Experts of a small language model: 11 layers, 6 picks a token.
Below are experts of layer 5 (counted from 0) of a mixture-of-experts language model. Rows are named router (the router's row for the expert), gate (a neuron's input weights, with its number), up (a neuron's input weights, with its number) and show model dimensions 0-127. Each number is 128 + 32 x the weight over its row's rms, rounded and kept within 0 to 255. Numbers have three digits each.
After each expert's rows: "mostly gets" lists some tokens that are sent to it at least half of the time; "comes after" lists some tokens at least twice as common just before its tokens as in all text. This comes from a sample of Wikipedia text that the model never trained on. Tokens count by the router's weight.

# expert 36
router:129104128110125177149118080140081070187149143172125174100131111138111144130079084127142164126130151156071122162060128115068154143137193078141186130129148103183176121156150111110137139094121160191147163092065117119145097166134153103122114069088119187106153098177091167090096135159109092103133176159159147126138062151137152113141122116177130093125103150082203119116140111165098121168079
gate0:134083080182159152125120136099106077117109108135068123123124152171131109143144126149184111164088163145098088169126157151069119129134132109139131114126171109118178146098097132129160148119140156151195118088095129122133118189107129132088069090071120128162109142138153124107174165107127129166141090146078149158162066106139155114156101114216184099129215193116140144110200152096091131204131
up0:132155128193138143168138190116127158118089120184107102115142166117119074114174165128125195112127131130101132142137139080137168191117191115162186147165152181085132111077132104167140135104117089139141115108100094155151118195122121120134123130094133021111140135078139155107118116115161185125145103129138072115086166098121144048169091113139123130143152118155125126111199137169118139163222
mostly gets: ")", ").", "\"", " Best", " Cup", " Championships"
comes after: "2", "0", ")", "%", "5", "4"

# expert 31
router:141128107116190175139078126142111072133114128161137168109118118092150128109148131083131178130185130163087094141075138153143068160113198091139178099181087078128153115163162177132169114118116158138139162126127166135125097137138179134124116102116123173107149145144049164077152165134142113085160157174131166135137121157141147127156154063186132098133122198105171193094134109073126076150064
gate0:070127111097201120118123124119136140087129124048057136138129107179138132110147076193150166150120194196107109184109135146124110129185102119162144130123109127133192178085166134102115168131125092113179135116194082108129092112139179111103112117154130174140112159108144102117137098161160127145116100088087122122097120143116138125195114135106182092148141186134118153089139090172139127157228
up0:105174092192132138117117147137094099090093160115095079134153120090132142109072101085138173170124066156180129174129110122103137153140095162173190103139104084151158159166089185140122136142135106087189117161119088163085087118169085116145083138105162208117156184177094074129110108120164149154172140114112119120110135117119133194149174146136131120145092173174139158135064150082110124124181
mostly gets: " S", " N", " p", " s", " M", " T"
comes after: " |", " the", ";", ":", " a", " and"

# expert 49
router:146075170131202117166111077153125075123135127179161146137050095117147131122106087114231169142169143151137096161108164128141104133127161137157143139158111131162159104149183160103113169124104149151150186092099090082137141141126182065178062110102152160093119147129113169083151140155098093147133155156133128148144102147101140065125161098074150155137079122090176191129151129132071132144134
gate0:114113182160133115099134104085156145055133145110141140118168135075209178108114124115073152112136179086092146131178134137092137115123149173085206107159097120087165114130154184170178096152078136059139119174123197108137137101088122075121088126116165128128148118123107151109136130105107104154051178112155159150120099125171120106106156155113179142141066148132131150057112115163108178141146
up0:140153102151096144102133101165138103112113133129121149162139139106122171145146145130131078141171134117096108147133080104120102165086080171111171143149060087121124116063171102121138075121184184163114165146094143091119156145181105083129111106079173177113181091151124155155107115156141106161070136112129110125083131162116119051039177158175196161100141124079129091140124165169093112072091
mostly gets: " ar", " le", " Cup", " ro", " Che", " Championship"
comes after: "\n", " W", " R", " w", " A", "R"

# expert 24
router:113090159079108184151124102144114089196126122168144133060103140108147088113130109086194214133157132147100114107074140147056111147142173100148140134160080094148180123161174162146168131102093169141169136104113118111091128166150097137111093111071152162120176161149080156085121140123129125082164140148218192154143117137110112099124168109137138112147098156115160145080198103104118122154100
gate0:149065145096138159103105132123119105111101109126108088113107165115126047087117155129165133177102104092108148082098072160107087079153109132157114166109077138103087049115134119102122111081147184139128114156130090198135141116097119124157130176080139186117136086158156200147216126139115145147183181154193096155166115155125103129102147155137162142119104136166188120138112101126168126192108
up0:129107058128145217118157165129130112138105084176115133101162081176102163106181111131086122116095097058155133158114161083122176150176108115094134090119109159126071140117132124111081156174154142142136149087106202104180094102188136114145076140112148100094132117129141077172053128114118092146162104155172166189164154098146145087105098109163109103117141133103111146122130124100151041147138
mostly gets: "\n", "|", " ==", ").", "\".", ".\""
comes after: "\n", ".", " |", ")", "==", " =="

# expert 18
router:142067155099167169176166104151100104150142162169147126061116129130162116095118121107186170175147135114048130182087138140129116147146149125123155149127108094145159091127177138152157133100111137132155148072101104100088116171120114164153114089051112189109173112175159183076123146104147114121164134168143174069166101133116111098174127101165107106148110189113187186109157144080068121123103
gate0:162157109124141107121087070131144163136166157105144090082095175139186120109118087170134149168142150099146096097130103171178114099134113068171112151118125108121187153064139100096168097114131129150132150119171111156163133163132124173119143136103129095172140116104174122117182180146171086152116206070080076119097104096134025142100166167100142109099177088148171112157114143122174106093103
up0:169125085097101102111106109026115097104174154120082075107095140189144069154170131080165090177105153097175184166148154129106145097126128093170109138143109094086154133139171168124095120109149094104156139140101119088095160148142179135189122140060113099207103119106154157154140132129103136116157122130196171089131134115070100113115156120117174078187120114098111141105144081114159130097124
mostly gets: "\n", " co", "The", "=", " pri", " However"
comes after: "\n", "-", " |", "==", ")", "|"

# expert 21
router:113107157127136123194097124161128097154079127225218135090111156091185059083119064114149209128137157114111107148090145140157127114089166145163152138093135111141146092164153160117162151134131149153135198127138156161129083169111140168153081098105145141122171135144117136100114134150113121110194143123149141093128065136082093065133167100154187124129093141133122175102103128081130096110084
gate0:113125119118156144078132134092087156138062140085206114151126095066203103081138069131082068094108145095079090173105140117139178141106133096135133156151128127092123094132171188143127105130127125118159144147098090160167143105033134126109071153067140186104170106090141142125133099069115139135143150148131139113098177162151133107142091115151133067106116152145085075101184103148138104099100
up0:114094067144146105103119138098126094122140169156122089098172145152209114148141150093130106144116112164139131162103172143166191077161083083124183112141089094152155119192152132109182090122152103082178124024132065147143079152188140102188152107106111166122139117140137124147150107132085130104093122156102103149129121196102157180201123147108138126107137089149086132105108142146080144127168
mostly gets: " His", " British", " This", " They", " The", " $"
comes after: ".", ",", " |", " (", ":", ";"

# expert 11
router:137104149150192108194120106174125141200120161175142136108061093103157106093098092140196159121145175159104097157115131158107065119078132120153145155136086082129144086141159098124130183092058144139177163137127115098131101109083152153166129115093076124052116089141084155081158145123113127147154155152206152122135098179148110132114134093138140112149102167109132118086202117075126128165123
gate0:076155135093130156117108133127065136190109114177143107096130084108146104109152128102138138079048132131082088154101134110119107153098165119170144169141108100085102109163077163091200196136142097163071187121126130134116136132226122136089135156097135069151096162167135141145141151081103161133121157196143163123087056142113125130114107186092086085158135162156109135115153128151118128107087
up0:120109159065143082145165139087118139096124133187109067094150092101147150105155131129151089093082108135122117105121117140112110150054111133201150163183135141102107141168092170135123199168137132168063187132104141103132161186104123118109136150125100106158134091171142137169139131104072130110080155211146159114169080158122153127110034072127113109170129132100140179144148126115154174131087
mostly gets: " became", " one", " year", " died", " before", " than"
comes after: " the", "|", "==", " a", "===", " was"

# expert 61
router:127108139146119140147101131143109095125157169170178143095080153134178078123143133087173174124159112146115120118107158159158117127109170136147143121137115110138211118159178152125156188101138140137201181082064157093101107119129162183206101134077131154080178107135051171138147168167138109123131179116140156094093087152093128144141152094118135136147064116102112221101121101158112084148127
gate0:111134182111193140151116158155095110144097156106162110106091165125101132080112143107122182107133147123154083142094090167171155122190154126158178140068157127127179149106120125100126126051075150096079106117159153176116051154151154137128142105089132095114135175104119152069167140109128134159104141185087158084114160150097117126107090145150095115114033114134092202085158137115067114112152
up0:153148150091142141125184101137139108132139094132121115107120132140131083118167128122138100178135164099170141155144129082129121132080176091072117153093137092158088188118135142161167096219183112102133134124080105096106175136171168138143171116150071136151106144173160116138097095178100121118158153094174150111195092160130113059135105128125159098181104196046083132084144090176166121111166
mostly gets: "A", "In", " al", "I", "\\", " \\"
comes after: " S", " K", " P", "S", " N", " G"

# expert 37
router:119149151093170149134131096160053078163130138168131137101148109148141103159141086117156161154165110164118089154107156197102064100104195128136142137130113100145157122164229135121129140090114126136160145106072142157139102184096182118148104101100144188111139111145106148156103150169101113070126213132155171132170062126077107131153156092157165073147115187107148149104138149084124118161106
gate0:153178121155138075127082165125131110139177164082104191136130173080184173104095143195189111139171090146144227159127128097191167105125144103095157122133113151122153138127170126102102139135159116141140159157129176127130121098121175144137070118101148181190144116137064111093095111157111147095142108114115165117121127102086130154102132101123104140121110105043124137119170086074083139136053
up0:076098158123148122112135060195165103066071161159135103131142098192099116099108182053118150190122122131095094108104165161086132107145109157143106111129131166113101072130099120109195162126205111074145135185123154098156149128150081101102141125079136082130147137122180134109179123125133094116170170152134132206075142111150080138080143116131139135111180132194129121137141160147135125126165
mostly gets: "°", "0", "′", ":", "):", " :"
comes after: "0", "2", "9", "5", "3", "1"

# expert 29
router:101102152105104154135140088156132094168152129143174131055100162096156076122123083111117204172177161120117108088066117169148082136106168142183143127178099089167133113164163116117134148095088145160179177122129148145144106113126144181138099135047157162093155166122087164119110183193095120140144126105159148120149089118068109097109193086132176116145108115110113164115168139107102070103098
gate0:162082124131097121185107141127153107192135164165137107132100135133138109149155096130135133222130131155097168116071123138079190084145120168137144202156142149196128136101093128117103152092060118136105134174120112165157186130132095125159077126157150121081127122135127158143084140114134158097137053063156103181082077161118142049067111124103104141117120143165114094117185113144144084133155
up0:121128133151152125125135163112076099076154129102165142179108061093109145121129149103123093197086108134159173105060125140157088117148136127139135121108143152155089150064144139101126100156119077136109099108130160110082097133124125068164141134119158103135083123076103188167094229122167140108176090113155134124091085059155100094138118149083097182164136137144146128130092112190058156183149
mostly gets: " a", " one", " their", " her", " most", " an"
comes after: " ", ",", " is", " was", " and", " with"

# expert 58
router:091107117124132116170096116174080094206135140144149149114142125141142079087135072085113163125162132160089099113113147145082094168083184084146215088142103139153150088155169136184151138134083189142142150126084130092161101144162103126172106112146099193092145111168099129106134129174095137094119185147172180160133088115130100115101150112181170072165150162141142138102180078107135139167107
gate0:065142173128095076118087179176126113158169173139153133072177124087195115117138099190099118076132132088105152129071174158108099049090100129107167126102183103123190136112158100093135126073165122106167167139103129102061120116115095129114110133153121094121123091128145137157159150124113153145139122140152155057132092121135105190128075068191151121111138150142110102071101090124140107089132
up0:149140109139157076134118139180117118217147109091161165098150154113102177067156142147201116043135119112115068162160144181154098139115156106131153164158137117110165162096108106163103112131151151182118117115154075074104112116112077140118153195105110179127086137180152112065147132133139159141141124157115127149141128159130136188116104083182096148132150180062138175098166143090100134094092
mostly gets: " |", " act", " ident", " critic", "|", " typ"
comes after: ")", " ", "\n", "\"", "3", "4"

# expert 5
router:074132121112113161124087081141068079136124137228159156096104145108153107124115072094125190141172100140095098117100145228114107165141160147146164096140079104150137122180137182120137178121092125175150156096122123111120093166180139128155092064084109139090151109140062176137129166196119110063144149161167132152117079114095149119140159121156132112154122166124147164154131095123112119154094
gate0:115164120121137135102153164131149134155147161106163168179101110155083135169079120165124145133140087115118125091131121129126173153112106133153195130138108113142158151155151114105120147134163083181165093111130129154065047090050100126117099162112100158121184166150145082065064109186137155084168103061104145097112118109135104189152101145167152136114041145138118150113134082204088124137161
up0:075110091082092138164165163133129098134119153108116108176126108125128177157179126177107124128125086139149087121076132093123127140140119164137116032180113041100158125142135127109172080166179142148149112088147193110114038084146131077120159111111133135152087129156136105137141101135104177085073114072181126130157175091191157122127127126171059132118167152159090147100107147114148112129105
mostly gets: " (", " \"", "(", " —", " '", " would"
comes after: " |", "\"", " /", "i", ")", "a"

# expert 30
router:130122155096105175164139067147104115162140142170156143076113133112145073141136110115129200145212170129115106091097151203085068133113173134198150140173105085141131119167168114122141137073080160141146156109077165163131092150101144122128092125086104137090140128152081138109111171188099128094147192129155136120168087168079102102141155085147170109159123149077138157088131110130113066159112
gate0:095091129145164148096134170139112072112109108108166134157067128160105154089118168147141171183129148120164064131168086088165146110120090098193189094122122144125129131146110153108138131109093141129105060153201072138074105145162172078124169121092089161085157121142124122080138081118135118156164110078108107121099141143091107129184156119140060110084191158152132111120148140055105168100173
up0:096150143133152103135169128119103082130151130100094111105118117043146099142129133088120135124104118194120136152136169084128177146128102122086087100114157090098146130102126126160116174194112088106117173102115136061119122149050121142170144150162127138091061140182162179124214122132121136095086078215131161120042128111139114153145109103112198087135129137124096077121156173108155108098108
mostly gets: " three", " four", " five", " six", " ten", "1"
comes after: " ", "1", "2", "3", "4", "0"

# expert 53
router:130107157086131157175113115117106053137149171214140159090129108116227083125136083085139167134135107122096083136065160162103108142052165116152125127191084073161141121167142152115137128127145186159113142091108148157145110146105111143142135117122123138112178132160073165122145146155102095098123181139148138157118084139120103111141139082118189086148078150100148198117121104072084091132091
gate0:112102116153098069166209095172130103162136102112125102133075092081161083151093143113124144165107119148131147102126097108157117149121126073138157123122121088134114181148134111098138099189175159130095159107164138095073155072138100165170150152182124147099101109165120108148163133108112131098125190102067170109111094176197090195097060142095137149107182144104074150100075093151156159145124
up0:145107109118159151143112124096133123148105126102149134076196116130091148068140188109143086137131139131114133193155131125128113111135123106096046145116155112145167092109134091130080155122089123134130142197130053170215087167068083105084069165125113172150087089084125122102102078155095093182103093136118163104164113134054138167111126109106072121124073125132162098150145173163120159133140
mostly gets: " H", " G", " V", " Y", " I", " K"
comes after: ",", " the", " |", " of", ":", " ("